Below are experts of layer 2 (counted from 0) of a mixture-of-experts language model. Rows are named router (the router's row for the expert), up (a neuron's input weights, with its number), down (a neuron's output weights, with its number) and show model dimensions 160-319. Each number is 500 + 25 x the weight over its row's rms, rounded and kept within 0 to 999. Numbers have three digits each.
After each expert's rows: a language model's description of what the expert responds to. This comes from a sample of Wikipedia text that the model never trained on.

# expert 61
router:494493539498475557459501515461495508482527520523490498506489486501466508491483492502507542530526525468467456478526506474481552542486518512475515523467514510502490495527451496495478499507495528488527493538470502470522530512448448495517481501492491498538501512486512521466517531504489468452525494499502484511489497499528457477477445501512504506502515501496516497521522530488508531489501493476528511522483498531477486504509493513479506484489486485536451542479471488465506490533472438
up0:467490504515497503480497491490508466500490492503476486513515539489505496521460521529490527468512507487535494494523458467509539509506492524451480506533472465446468514473485496488498467477498506493495486494514513511476441518537495514492524489527526530469498497539511528468491448494527526483495499509495452453508521494477492465462521489487494517451534531461484501503520538529471521432482492455489501441481507467544506565504517525500505497504483522517451511535530475457467513534495449
down0:510519552500507429488449548494545502461517508479493470558502483532477506511502469534523485523518507515492520535506535506492495463522552502475516517495486523475492463521507494485522516525534492440516513511497488534511495476501512507485480451488482502501465508495506510542541476545463526503536510480484538494475495534462533481499513487486460506510495498506507505520462482499531490510484505522518493525521500500484497472452497491519555533509550497467512496519519565513447522491500490
up1:516517501506491491485498525561486504481471481525513470466485520493541463524486521461521472480461510520543468522506513501496516493523492517475471506473503500529510482519513496471519517519517476491543511530521492528466540515482517480526502495454492480548451450472501489509512476539519533477518470512534506506544470525454569471502478533512532481519519482506522488521467523507487495528476550476484496499509525515447484446491497493485477467481554505537487472500502490491550484550500468
down1:521440503512501489491501458530477504495523509483516488493531462492468514490510455541500471473513457527472457516445527476497503449518531504496487540498503531504535501487520500434523529485486475501504466488488483503487496508524507491465522435504481490494502490463502484489459461510520476494481487529521472479471457524524463485521496450525511484528526503481469506494482539504502459519554504542482530516502500543477508512520491485491489464531531533488452488490439549509486504478486531
up2:486522470509475495488535475502512506482509527506497499495499479494507491516521520539521478514501491489488496507523477485475528491484527498478502500461451497508478498524533526496522512517506552499494464526515505490541524475579510554490485489482509503566499481496503493477507508497481471499523466492490498495464498491542506458499501495484514499522455491492487503527516536466486461464475466475448497496457514549511503456509527515486460498492448533499489520539469510533544479527464541
down2:469434551522499526524487525520546519517490491498504474477521472482543493469492509502513499491515503515489512457458511531493541508485451494528502507484510492455543532530484456494484512478491478503509520492503514437485519483529535471524493542489457526455515520515539487511440451510508504569469482512518478503505489497473477461505520484484460497553536534490542523512533509508514458510511451465507573517518501538488479497462480525524504473520512508510467508512506483496481536497472495
It responds to: Event and direction words. Verbs and nouns naming outcomes or positions, such as killed, won, opened, fell, death, head, and compass words like north and south.

# expert 20
router:504509515510514526498525524539522475491525457528496523494508533515494508523533455511500466452483510511485542521522497504504484515521534479476487459493521511502484543523487474473451476445474525482450539518472486486494532503504465480493503551474504522484479516539537484509467511501477492513454452512500503515519431522514517484488502509491520520491484501520519545435511457526510494533495444472472508463487483493508556508484494496473496523480513485500500463546484536506512522490507539
up0:520479522516459506470519469464506484505454500531490495529487521460523478500503542482506536506530487446532512522488470506487532514512489557475466501523457509502479517443541487486505456477503506471489505494504460489485433511535522499471537519536514525484500512519513516492499445502563514456489490521499507488481483512505454517461510507525506504505534483496501495481532499529539526461468505441553469476484506453538495553526521514534481515535464495515455529548542441490469472540478511
down0:442514500501524485482456501481481547524521481494491472532512500516495500485528475503522474556520522493501555518486516523525474461499526519529524500468487507524514482538541514510524498535489507475514531525515527498529541474491504513470529449515530508507468508474539497495522478510472523510509494509518508511474507520499494516476494475553480493560459510529467504460506492480485545525508530531450474506503483465507509520468505480510515509457477535494483516518527487510477492511518467
up1:492521481541534470482532490541467467492517501515521505479511547476513540546487552511497462478485470530528490525537524467479492487529459518483470526485502472520451547512501499503507492491526482511513505481495482548527505530491543479518483480495479516521493479532480503529518515491523543460521496522519496541520525474483533492465487511504497495522508521510447467528489528531482505546447534515478470490460509528472475463519510507505506459490499514536472471514472491502502498503504471
down1:487477566497519474493507503507494508502514518502487500509567529500518521473531495534507474526542516521490472531483518470518496542527473495539514534505504500538532543481554504457526499506512487514486523417484480508473497541483534499488486501472473509514520462496500475521479482535503446531504477542501470503504505523524509529490511519478497501493548516492460487530484490496492498521518494538533466506509457519517493580515487498494496462475525456498533480501494522534460480458488506
up2:494517487479530478481532475538512530492500516473504491502493501475501509468492445538472474518475525479492484569499497488531523475536506491475492511488498527501505530518500490502535533487510568499486490519548501516510516520501508543444484472476524478571501506491505516448507492476473496472529509504495485486483492492540521508464526537513528507532453488502451517542507516491497486498480491500485494497444513535541503496468520528471525505472485536506490492535466539541521537498448532
down2:455482505488490539492512502518519525490537478509462483464493498499517485534505509520503473493492545458507503489509496489505511503502463460510529515459488476480501526522493475537512523483503486532523484537449521474455498508491496484494491523519461497448496507501514532564460456493503546528439536534519477494529514535471468477488499453490480499543453517456526498488474493494521521531519506505526512496504508518489471524456504548526503495514507498541523496506508492501469527513487479
It responds to: Infinitive to, joined words. The word to, mostly infinitive after order or intended, plus the capital piece after a slash or hyphen joining names, e.g. /S, -B, -D.

# expert 29
router:515478474491527485469548479483463469490528506532524498506443496458491480509449483507518524521537501507517487483545472468469482519439537543459507483540540474506501466487496489526469500529512475466546513509473459523534529495438482466480491492471505506486477541500503536509504486520458535457524473486527503501526515490507485477486479521533514466496488477520460512524495483490532524527480490530522534503460487510473453527494445488532534490512529489507501508478480490512497490515511502
up0:460459489497458510467522505491504471509474496554452493499469505494487493527484516470468525491501527461514516522520495482524525497505439507475496499512507475529506522483514490489521505445519518465517513516489461509500473490503497496523501494532508560502503503540502524517506465499497479503462480507528515488468505491477509463489488529532520480481488482500485486511550510535540520482499497495544498497502498447485489545504508567500482575534470532476455488544544464491488505522505481
down0:442533502462528488471487508493481494497529475511523513512480444552503483491530467493503484509498478483489520479477539523505520471523491555497513502468483462551473513514508466446492485472484542457495532507499520511510513516524524502486502512516520542554451512519520472549491479512487464520499517529503534513485504469513494478513507477495478502533451492511492508472507475459512498495458503500449472499542489491481528455495498499558514513478509549450483507486515536509491517515535474
up1:474526502516529491498534506556469511508499514494478517503503532523519505508509523495533469472488458510542469523508500488502521483544498502459495527501497494498462523491487502479486487486515502495524500511501470533492522532487507517511494502460461506503487520527467475506544496511522542457563495526532519512507501471461563492463506491474471500509474492507462486531526487560484489503467544519474467479488485517494496481498482512518499464484513525490507441520482484492513508519483465
down1:484477567530480486487508487526444516461482490525507523470515498477502491492509502524515463504489491509477492483488500513492527477543514502544523501512459512540536531506544535463496516476471476483503509455450491499515508518498505472456559482509455537507489474500525483511510541544528494500530488500518541509518500487504462506494504468527524508502525511506466510508512518493485469512472472541536474494518436514489515530517465512509482473540543523536502504526512516480505473499456554
up2:461505482508455498484527475513485488480492534493512512519527498515509514503465506518500489511488514476493431564516471484520507446522498490469440484495503514503475479513487510480534506511478532491462500524509509509534482467530537543493498455493494490547480485509495507463518503483481421495533464464516482493494480486508518499484504519502527512501460498512452525482507520466509496492478503477465488476478506488506504452494544554498490486463432554479531495558477539512534454516487530
down2:452448518460575511520471525482501535490492526506493575497452487517521467516527529499509514523527514517471506487501494511436518532469481457487570494520500489502476494482517490459507498530506469469503513475493516494498536508449499497523514547538481479487496510470518499516451488514514513486479484477527504521526498562472485505462493488501492468497510537513499503490515514508532485520506504491510522495539481519487466484475503498512486483483498483564513523483526501494527500517517471
It responds to: Opening brackets, math notation. Opening parentheses and brackets after an equals sign or preposition in math formulas, LaTeX pieces, and the prefix non before hyphens.

# expert 7
router:525504462475508537480457497497508477497481458467484511507531504488493514513436501527532553523523470496543532482537490508465497499451493551471528489494499498482513493453496494529508492506496492459541511503506509469534541493486541457487539530501501515511487508504516495493487480501489523473550510505521518511518529514483459503494467521562499468488526502489471523479496488460479512533494520515490470476476503485491461553489471468495513478571535480525472513518485496464517507528540502
up0:475474486477483527482476519481509506498454487505486530485540528493486497527524514490486549473499498462513500500497438469509544498528491514461481486495470547489484514481503494470490486498523514469474495470504474474522476505505537467504517518503509543449497533513508515466508507513550487454483492522503489502466517506503504507477505507538515477464517462485489463482513526510510537474483516503533454484484477463523516576511518516497483495540510486507452503551531479474476521480510486
down0:456530505471482486496444500492554500486500505480499466489526476560484490514531474503516459554527485482481504527518536472515477498524560512514516490474478487485484478518533490483532483478527489477476483514479482461525522510524480521480464478512537568516459522501517505542539477537483530496510454556482522501490517520508518502533491473508500505458469511534484498448486510494490486543500538508496396514519488490486480481455488492510474532483511498476499521497514510519493517465512526
up1:501510521507541472499494537541466467516481478494507511507526530494518501502495531472516476468466495523506495543529503509495523462557480506468507501562525502503472503497523525486520462485522494551544509487505467537511515544481496490506504497511438501530506476524502491485547477540518555495544492482554520523491500489481541473474486503531486532530510479500495472533517510531500505525473557485481512472509507483502502435490521478529530449482492551528479469546478469512538490525515458
down1:511493520506485506496474530502469515494496485494494503474509510479526519461492489515546461485555527505464496515495496473508466519497481478500511520516496510516545527523561513447499514478497518544491484448463496490447509505504476484502504502505452487490511538553502525546473489578500488475500461497543513492474463473511482482467485516548532517518526529545468483532503519488510485488477488508491494475506441498487449528472511537492451508522516517479491485511501550453529469496500532
up2:500519538463489488445509518528491484511527513496506501506492501515500519507495520520485434514508504482489470550511499479499532450498510519489444503497489508517473525514479508483526512500491556516468499501507516499511505504527503548491452490442496480575518488499513502492540492512491447503537501464512480481435540478523529491492499537516515564468447482502459507531534515494492490491474488481456497502506516490525512467493539512507480505485463546481494504518498523540547488520483509
down2:483470504460508523496488519493512524476495459500513504493463502514538500482503500489521511493502524528498514459510487515491483532472491436502530496473495473470512525513474503486484504510494468490539555487472511471472519502474516468499522543540466483444544539503520554544448492520526532494434515486538498536520498515488447466499505466477445470562543518503508472519481517493517482520517452509561548496502514513506454529458502504532503495504497501510503507510509539506479475532507483
It responds to: Opening parentheses. Opening brackets or parentheses right after a name or term, introducing an acronym, date, author or note, as in "(ACTH", "(1924", "{".

# expert 60
router:501494478500488481519462474501504507481514518480483515466520542489473530495531517489467521492507473450535540511529486475539505475493518465459527504467459516473485521506528484512544509515513529511561459487457477473515464446486519502480473523545473502526505494481495510474505524487532494493480487523484543541490494532486487492520490471550483479499505520500474498482467477472470480511487541527510496506503494527496452523515535537457537480484501493487493522535511506458514495473514507
up13:506498500521514474465500492454468507456434482539501436507453463503512519534495512476478476528465546450477459489524507506535508474485468514441535494508504528506461469483507509531513540516537518517497498475460518448512483490499510517522475508526509493489487476502539519480490445546454493492474539515488512515510497503535532489478467506534498512476522485481502499538511522516503524509477467485525565530515482487468481546496485486524497513485532539534472496504506517486485503483485464
down13:491478524467523501496544469562475517499488493461499488533503507502501498471485460503505474495485523543465540524497489460497498486494513505503502496492468483472495506477451473508473533483482483477518498524496531503495511483508517509483547493437504510516541519488504476466478515476474524489534502415540493524452514463499509528526503520480505557498475458474499524485508498482513543501478502553499470506466505510565536505495555502549505490491521497519519477498521477502506501496546513
up14:552504503505457482503494464501494474521529451502582490516510507487499494510487520513474535512492471491468477463496519511497499487501515469515469526484523485501529475513515512488468479504518468480515499508480457534530500530496471474443486488498495465523496522489505487513492490520496513487513464494485456482528458454493562500540483461517496503499467500502467475508506477478496470507498516500531514516489526506472485442483538511522506482478470524495509493538498515494502501510494448
down14:490496490509482500484500476494490530508483518510514576519497519523516515473521541459451521483460491522502534421483514484482514540466474501524476508479531440506499482496536546471508472477501484486519510479485487523533484462492522490504542478499489489486517506528468470529511501511499486510489503445499493466494459483501526469495515505520503507489511522532497475500525537471516523522552500515521500532476514551496538514463515499514492519507515549505510455512491500486501532495495468
up15:530540523487425478542488552507513511514502501528537550504485507535472518515535485516510463453485491485518500475520503520557511501518472496495467476496485561482522469458452537525500505447514490541486527518512501499505504486509527524485482518455496483510519479515520480477477528458512511513527454468496485520506474472482505480515466463545517543470468485501521440531488463494501517467502468465506506506510520510457490449495519509512520474452523529494487530531555495498490478488512527
down15:516481475488503500549489506520505492510548487497550486549474482498500476483472516519533499493515542511496516529516497448479513459461498493484459471504543483514483531457504544476466501472505465506559484498483523511488489484510527512524545495519526519530520545511469505505521504494526502528475497529462451523501490476457491519473567499483523530483532481472481513484522508493532497492508545520484494508515477525484549532507480482507494489532485487475488526543498473484464526512514503
It responds to: Table numbers and letters. Numbers and single capital letters inside statistic tables, such as league columns W, D, L, points like 93, temperatures, and results like "Safe R".

# expert 14
router:525480509498517544467535465482507508509512480539537546517446492519504491536509471495501427476473504496498527548523488521471458487493510562448480485510485503490472506482523496532484493508512457461491511497508475484485469545519472465540464517535488510498472497498540496489521465517524508490518490496471507490535436510552521512513487527518484503485509486456502535473539450475529462507459496452499542501460482474495495520540487485443474510503502511508503441522514541524505520525534526
up0:509469506544480494472507482475519487520457509505448510484498498444512509550478536513462541489515496438532489494514460516466498493511489534467469515538480472458503515464507465496497491481539511510467512520516495532511452494513528496489505483519523531489478526516500507497518468519531489441469487504471488515485491529541472483478491509523507499485509465478446506477529504521527527442475509448514469468495488494513487566519532506504500530547464512511423516532559458491461514537475489
down0:454517487486485481518464475490498559497510533476505505548494479503504510486519476504522465522538518524540541522489518503481471501537515527483506541475495458539478474514516472492524512496479506499515493524479517491503507485505469507490525428493539552519467493516532512522495492447491457495519538501517479511493515553498507499488505496499480498495477506475480513448512510484485514552489494529502443528518501487457493523518497484550533486456498536494481484494485477502494501487508459
up1:485503456536535470463514488562452521483496468521511505493491519461510557554487510486522463474474483533502458509520510504522513497523499535474490493481498524515482498507521528496539486534520460478552491483499480508519523515507468459538496478476466503514481485523501514542543512539537536508553466523505536535496518494448567494489494532507500514499513468523464511516500512512504494554487511493492467484486541515490519451504434502493508486486531488524486483491460513506524517528513465
down1:535449500513469464506495487529508501509513546521488487515566536469527532485530493538482475481493497492460477539458481519550522494510500496503520509490481497531513549504521510431522546473462495538504501438473485516468520538516510504482512483494499483535491470494504493506502486526545461497462489482511511530485518492498529490482487524510518486501556512463448492516509491474467500526494461510480508480507456554487482528502514507468456491521518480509518508467503532528474478476518514
up2:498511501526464484471526458495517459478473519499544504519479485510529510483538508521475483511471491503483466583524525508518502483535530483481502517462497507475505544482501503488513479527507569476518502496534483523512472505529488525459486466471518468573460489508485507450529495473504502515514502477489477526492473459533517490494517519541520505482439499484451536544532520510516504491474518470444511480465505495549536506481543537485505506506495523493499513520472495518529506491484526
down2:493473520495524527487477499462532481505487468510496451482463459486520466515516505509517514513480516518488494504507514478515506524493509484549497507499514465518548503528441514519507522497509429481507501487485503436464483486476533460533531524460485463481465466521521487525500494532559510541460502526541512480516486519474505510499500507487458490514529510469562472454470504503471485505484468518547522548515526509489490506488518495551500495504493454474468518490545472518468552511534502
It responds to: Short letters and symbols. Lone single letters, dashes, slashes, × and hyphen-prefixed pieces in math, Roman numerals, URLs and tables, e.g. x, -c, v.

# expert 11
router:511493493476513486494454496449539542440465489495467507486515513500499534462498491484478466533483523525500518510487490508509535483492535476467485521473508502483525550492513467525485487521484497531502503490460486503468497500510456482474499481523495475501491544463481548473528538508506501486510504499488444499460499516557475464526524486497496509458523470501514499506500502518485493512528500552497519505514508474535496530522524499462501496495530504494512445503504497495484505456462452
up0:468479492527475496515492505486512532468456526505473529508502498483501485515463563499454572484507523487517487507521473494520505498508489528494470498533474496484499499489552509503527463470502452502484478519509492478508459463546509511499541472519541504479513495498501510484521471474523496487470501495491531472485527516521431472461500527508528517504532442487469494534522540521516528475474485468524525458506488496551510527526535535493487538491487521480483513475558449467484493518504483
down0:461488469524516493482497500496532512485474501446525490525477458516493481491471490500496488557506477495497529477493528479500502449509465553459536518461495500462506458461524477545482497476493507452533520515481507482527531488541540488515504470520462501492501510501512502525533512510486501473477507499478502521495531512455488515510491503531498515525468489509514498475507473463503474519457462497463478495498507490468488470488478471563510516444510560481448487478525525520476525496496516
up1:517472532474554459477475520530475462519494481536512537497499547472506516525504521479526425480477519507527491501515496474476507491536475519502474543507531530501472518504502528505507468473532500490526499504553483505503501574459487493509482504466451514523502487487492511506501505505501516473550496525510503537474511490471549501487496540498484515461523512508507495494512508510495523522471538458490453520481518504472474438530490497482507461494496496534480466547447465505519523521527459
down1:547483517479495481505469500487500479504483497509497471503545524482526547468500486545548461545566475480482480511439507505534489496516525493534492515512474505536557488487519496466558553468515474481526475431452526466457502521505515484496502496493493529512536504486512508519463481542532429497539458490503504528525471510498433490455494477530526490547509532453507510504491552507468501524537526525489507521491476523506525496505504493510524460534475525514472530501496509481505454473521523
up2:486493479526485511491529491519500511497488496487499488497512503511509513486514502542481478502502462492474482494513492545503510468521493442486467506462476539490483511522487465496514478507486602486485492512474506505501522510546513538504474473487510498531476494475500536468517504510490492519533514504485482474474472484533545498506528505546507507467450542504454514520494523479491472504488500507462454506500540529499508493465562532456487507495465521472500502543510499532563452509483513
down2:474490551482506504480513510488493521508501486505496475477460517550542542475556504495498493488536514474501498490493483520436478480470481466536507492496470448524518484534471474491520520514497437502556513500470500473476506479484524498492523517517464503488494513503518492527476471487527529508498528536533508499529488505448470497492521480509510507517516548498499482487466504532531499494552532550547505539537493485504497464480509477471546506485476497502500509487530486461446494532487498
It responds to: Subject pronouns. Subject pronouns and relative pronouns starting a clause before a verb, such as they, it, he, she, who, which.

# expert 30
router:525516520504482494449492480498519523505508510563511525468450494500513467475500492523477502463472514458470439496503485538483500499509499488540492501539504489524525480484496565499509513529533513497494472464487477493491482511515450523511471502494479499559486517498530481461507467511470507500542501492518509493499485457532465485480474540477511560460498487526565512485550537498495519477493506480529491506490481486487481489522493531478479463470435523503497514500476481518491490519497497
up0:443488488542472517498470490498500494519455514502488519529457505487474491522492518522459558482541498475461486503491456524510498494511474516490490498493453494459464504462475502503488455467521489502480493494517503513505472480546531524516522515530540518478467472528515506485478495464518516470479485531523500442482479520514508471508505503500502519448509510454463525533545527525489513456460505498514488477526483473508511549525516530480491518543475507488501510494536469529473457537498493
down0:506564496514471483535439508494508513457521482481512456528488498509501462507537518532521462547539468500513513480507526497480504467487484484510532501475481479524525510470472518480528461494498497450482500520486485467508498509519495532478473506484488535513464520490523490533506511506473488471513547512462509483491504511479501515490516527532475498512481515475535515500518452462476529536448491490495468511521479472472528471533477449543563504457508519484482519509512509494474512499510528
up1:496516475525525487492509511511495510518488522517473524494498531502519517515462519479540510489474509486506468494493533494518539495525472545488531495520501502518485547463524527488523478468522438502531461538522472541517520501519512489493521502507457512508518520494494498502556524520518541483543498532526533542514505497509535497489529518494479512514490508470508476523491506543505493506454525481480467461481520488494491450480499507527486446501515507531497476509498470501540501526495458
down1:526495535546486496495474471473483507455496525520473521425531505505500516507502480525481473541511504520479484531496488502533503443529483496507477515546514540518524537445531517460512498478517509493546478535487492515507538472531470495481506450475478496522497527505485494503501509556533504483506483528485481482495462484551495458507484502520526518474491498457495488544465518514517497522492478501490483490496492525479481527471559513491471485526535517515507517482495536513478481485488487
up2:473539529495459498478508462517463472497465509474507502499463513500523508501519513539502482515514486465491489513503478511514538475510515484506480535498474468465525456511505473486530525515524579506487474502504521477521513515520523544473485479476521484551471489491523512450513506515459466481533531485476494477485496522539559480484505513534560515498471492485436515528514546480479490472494528482474511496478510479510506528508538511479490475474474558494501509516461524511540471529479544
down2:478473530483523512528424527482524558522497495491511499498461498512553517555511512490492507493542499492493504470495497493478516496465477458500532511484486495530536514499481501491503508510490476465530504546433487462504501479490526486500511532517469492459510513525492505523483505505518514534459508519538506546541506509452486504513495486509484470553534542493530453516471470523532508535531500504569519519570518486519502491474445486540497516509535461479508500535528492473506507526511472
It responds to: Common nouns after determiners. General nouns following the, a, his or a possessive, often military or group words like troops, army, camp, men, line, work.

# expert 15
router:471519475514585485556469484491529514512526536473527493488504531452479505487486491439503545495528520470484500493443518457491485491467485462493512520489500482514509518526500553525548514507467478505476515498503539509513498512526473483535554546505467515484499526504540493520515516445525495495509513521477491500477505526503477528529470477545506488511538532508471509490495538483488495516500522524524495542512520508496519473510469503514495525485521483491526550505506463527509489471533512
up0:475485470501500523469491516519516522509480500527517519504505546491510477542495515491475532480529485464539521500505472479525539485492502532501473518490473539458500512477518501475524500498508510452490501511478486486505466464512490488474531534503531506489463520486520527488514467521513483502459491496477483467457502508503473462494536504506540475464519499483461482476554505488524513421473523495504467478486484472504485552564566522500482499516471507497461517533545464488478499529516497
down0:444493481504541494539462515493511515482492494474494475498517467515475521525483460514499498502521524487504484492475544517515508453502499480474536484488516507522490476506507503468495463498514545491532507525489518511485540498545510482540485522537517524500483496526506516531513500509493480490455522495477534494474484525505462488504503494481492485516481533475526497466545490485527514560501462499477440561500524553487447484480489507520496520475506511500492528469518528510495501521522526
up1:487497447510569446512496494554527515507515506486499517466549542503514483532477518479537475490495474494533461482534487492473501464506461479484507511545514523499509520501521524488511468502525520460535481535471499469511538504466490537515466513513507487508497523510475520509543509481508531480523542533491524503494503523466513478479479508518533495484520518498512504525491529509508514501501534491466470467485511502466497489526484499470508471485523485521498495510476483507558474526552476
down1:511490536495505494504474498525499476449515533483521493503517552538510522478477539568509457507533526528479477477472494519491536522479494454499473515519508528485531489471530483478497503498497499525520495469482495514510477526485515497477513498476524502508528556489499498514514496527490432500497498567464521490500504503492485498490530505532491483512528520478490464577528518478490478517523450536513491480507482503482477505502458463498475503518491491500507520496501511448517501502537499
up2:490522503510498485480521490516526491501507487476459472520488505456479534501492502532539506528502522448474480524486489506494560490500495478504476521496479486540489503502514535496540514524517576529499505510491500509512497491565493551503494492491488459562502496521536484481509514467534476494498524488492492485473498491524510475502536497529518507491470536515435549501504544464490492496503502510464496526507493475526529472470535518488490513452506525508512530525489512532543465521485536
down2:488495526484529504517493515486523516533508531498500501476449495523536532511489536506495483501559517505507480479505519482463522521492514442535481490497525465507506471496511515484530495518504488506557534501459465462514475494499487458481491497543462457487482495457559513496476455466522551482457475510519479491547517528467451485504489458498496510517506529489503491475477473546507462534508480498508532502551470529533443505483472453533511496488488500534485512489531516501518503524490492
It responds to: Acronym letter pieces. Capital-letter pieces inside acronyms and all-caps names, such as BASIC, COSMIC, GVMC, and words following acronyms like Rail, Post.

# expert 8
router:472495514484516537482499467434532513494503477522440484506476507498464460506500480488487494556541504493521488496478497486494496466483527549500496497524496486462498501464495475493500504529486502457481470480460533511491497505503467542520513460520532534486523458453476500536503490490478498475513475464503443458528524514565515450498525492540520497477525491480505452486500538478512481517518490519489467510521438489514456467500461504472473534474493491524508439489481500515535465491543522
up0:503481473506505498475504513491522498515443495501466523518522513510473480514480539506469528515538480467536472542501495498530513484545468498479479500505501505490501474475510533448509497499546519450481484520525516514477519487548524517497514524513563505530515513529501513465505462515522531484439493480493502469476495502506476478476509499512516500458472456459460511494551533489483518451462509441521478465513499471469488527527517540499471530509461519495471485544526454502472505509504494
down0:471535489505501442504477474527500504498475498438496457516517505526494524473511504493469499510531520468473493526509518496508492426520529532478523514472466502505497509499553486499494519509514497493493506467481503498490542525511492540487468490483526548533512442453501512508518515507500471531495489505486505460484511499493535488497531516520518515524474462516515482483546507460534532532463528514487468499466489486479508489445469486512532483492503547462475514551515516509478529489518480
up1:498527483510535516472510487499471516480523501509542493497528512504521505522478549481496483455504464533533469525504458489522521507513460517455470497545470528513475527516486522478525501498519457476482495485523457526511516527464514515519469474495485526521483494488493498471529486485493523443539479513537504525471483491460556497490496477528496473510524503513444478549507498521492509508443504473484456453506505490483496450438482525514524429457523526553500460513481509495531488496495459
down1:520501512521474495514513497537464511465504505493508446503538497504498497485515512508529487491508504515492472555458490491550493470517525504507518518496487534513485528530532500481537529461508471534473471501472514474474512522518503537491536474468534521490498529475515502501478486548564461482514445486508502525486498480441472486481488478534548526513505517509433488559519519520502466503525470514476491501508457550476516556503505506501477490525500521486520509502503537513492460496501523
up2:507532476510460501482519488507488478478485531502476489491487476505517489487515464514500470522525506472500508523529479485507504476497517497507455506480488492507518499484514460496514487512469563468476455515501522502526538497533500575491485484466527497545491483506458481481508502503503469499527470479485458466494475480506513498502527476542563494515464492495474499532502519487493481474497486460468468528492486542507511492478537534476499517474466511514515507502475520493532472504494540
down2:500474526468512508517534523503493519485518493536476516442479481510507480499475510497487508500523496504444481517503476520475523459509519493533512475511485480494520527478505451487454521483465484523494515474481458436445516498466518512452522525489503495474495513475516512519486429533583487494471531504538484521533487520483461496501457458514508514527486493523509426539461456530496521501505521483522477526541539519468484505486510463578550507478467512498504507515524469490462498505489494
It responds to: Capitalized word-initial fragments. First letters or consonant clusters starting a split word, mostly capitalized names and titles, e.g. S-l-ackjaw, Bl, Sw-orn, H-ubei.

# expert 12
router:470502530513473474503478494496543508488514509465470477492504547483508495477443459542507500480509527454523509482472468558516475528498480508502530439460487500473449547502507458504484535537458510489473502503539551472516491504461508486511498503533519530490478510528517521486517522506514484527441531512516500477523533508521503505488528474466494510542534485504503526478500470486463479508542519484483481534505483475549543540540493515482463519470528520501534497508491513492474491468490520
up0:467466474513480475494509509507539530504453517469454507497513542487495511525478520481449527481524503451521489496533444489527535504518477535499501500509511541436531501509485520457533472487524538491499465522512519481503471471514507492512516512518450502498478497539490514475530479489520492493453513501504503519487494531510483456470507494500527516481525476472483511495513538514486524409486510468503485473474487467507521563541531529510507522471466495493468515537533463490472481549501499
down0:461522533474505467513468546493515508518516519494487458556484503519519520496505462515533494543488514476529560528539534465534487465534503504495502501419455506523502505496540508504519470483555526470524521512501506500488494497524502553468482472530503537530475512503502476505548473558514464524520520529497514498491542520489513512505547487516483472522516494497569492497507512462509508522467497500511442518485496484458503461467517497545544504453502551487496512508512528516482510485487495
up1:492523511501534460480523525534502452509503489502501528497505519523523532545486517474523509472483483529549479518515510460517521495566518501475482509483508535514458528498501517460501491530491499545529501495534476545489516525458478477527467528497490498513498466497504500490535529500554545497546511538496522519523480471460515499473505495492465529510523509509460475504513502498468516535450546472452457493480510476484489443505511494478513484483515522517503475543478494506502476504529476
down1:536506526460466513502494518511494472514542491524532495504501477517526552467523520546531533492521486508450484501450512491491510479519483499517513514493456458531524510500490524488506507501442498479495505502467451470474518505540498519464514492504462491500542514510557489525488514566526485498463454469515468528518476494478485468505496461511518542512522532490487482501528519488490471511516468503518489473468477499467486538530493459499460505549522468519501534485486515496490527512487546
up2:465504499525487483470550484515492506486510508490501508506484483482513499484511500524493496524495500508493533513500439475529496480534489513482459503494484508502465504516500495500536506477482559491481479536520510512512506517537505554491454491499483509583464464520503501467499518499499467498496479493477480462502522475503517490467522520523523511454461510497461502495498543474489482489491486465483485492525521490526492484491513520486470522460482519456504523498486481523538471500466544
down2:487530524500500512495511542506491520567498515497492498521486442524504535506504512506532546473527510544497510518498491486457484527480503473496546477500475440453522520527502489502477527478489446476525496498446460458484490483473524502468520522501467505475492523502505512502478466545556491526487527496520488512518500496446450504494531488525481474524493503487516475534468507513536484528504501506558528487505520479446458488517482465507513484487551492544505525488481501505488503522494493
It responds to: Cast-list "as". The word "as" linking actor to role in film cast lists, e.g. "Jesse Eisenberg as Mills"; also "by", "via", "towards" introducing means or direction.

# expert 43
router:477508516472508476507518507535484509515511470535480496473511501531487492479523433450472493456492483504538513529509506455539476499490520488502437489501517478447505477535570507498482464490495515481483468516494540489469485430473509450489501547516531528498503506548474489467537500497493473528455536457466506526461503508514512552484520466487465508525539507519535478541496489465451499483492520470450446500501497511543499461503539555521486511488550539489555540478531511536468497454507495
up0:458459488515500475508535483475493487518458521505465519500496513483513460480486521501448511477520539465516491503526449503546544495510486522494487501524490514458504506501510480482519470510525554446502484518489496473491469469497510492542521482533441516511493517525529503467491485440508524509471512511492542501458517546514483480451517516506531501493505443478481478517529512499499509426507511463506467466475480473532468576521555515509519531507469514533461496521527466461462485505527492
down0:462489484479530467499512517496520517501481482440548471509535486507511505495550465516494490498508492520497495487514482514506481472533504482481505516452525499468500521524519484505551476460546517483511498469510510491488531519573476507469511459507506498509479503478510509508553493494486450525527506524496508481482527541508533506530483500483450482491489485504512516497532521486509479507489462543499459527510474520476513470503465507557544507478494561494514498501532525508483479511500497
up1:507498478504545466479497514540466503534484493501524501502507541479528490513480548456526469488467517535532482507530514468518515465530468521449496506525519522516483534528514532490534485500509518520534500514540494554522533521490524481558525515475496491509519511480526517503501523520519515478537511504522507550484457521501490458461496491506486502500507493494502491513482496510496504472471559508491464486455490465461497454513484486508522468510517522547457491547487474497504480512488457
down1:475460528517446500496524503521496515521538513499530484482508511475524525490526497489483482475514508500499497501460527504475466491519503465529487523518512471564515505446545492498471547507521505528460488464506513489504492491517524513485510472485499521478501531503507516530480487575512468478479487482483484478436485498482447442452488483527514524481518514469521504539485524466510474557496492520510503493515494535481529527518487482468474459497501489539498497499496521543471511490519531
up2:500512515537488482467538483515492474517513503450491483508496512464503522510498472502485505522480500479492491543522480519512510484523533487490444472446462514503442482538542489480531468489475564468483481492528523513513515479541500517483474483464506525559485480486498507483513487512495521512529510491468481499474467490541556489492515526538522507525484494516441512572497539477466508491501524484450501529486519494522523457485536534511506459452506500499489515550471508536567500517475535
down2:483475515497483534501471496511486489475523483480471529461439478498532500523495481497529503507536500456476490498482500530469486481490535446524539483531485474485517524480442520500462500510464449525504503484466488476480494517500531482496495523490433466440492519512511534494464487513531507517453547502543498542515503524464474496512500500534487488503530511467520526479486487507515500504499504498529544487536493493502510485491509431513549487520505468476479504516537505468492516505514502
It responds to: Copular and ranking words. Words linking a subject to a category or rank, such as as, become, considered, being, plus "of" in census and ranking phrases.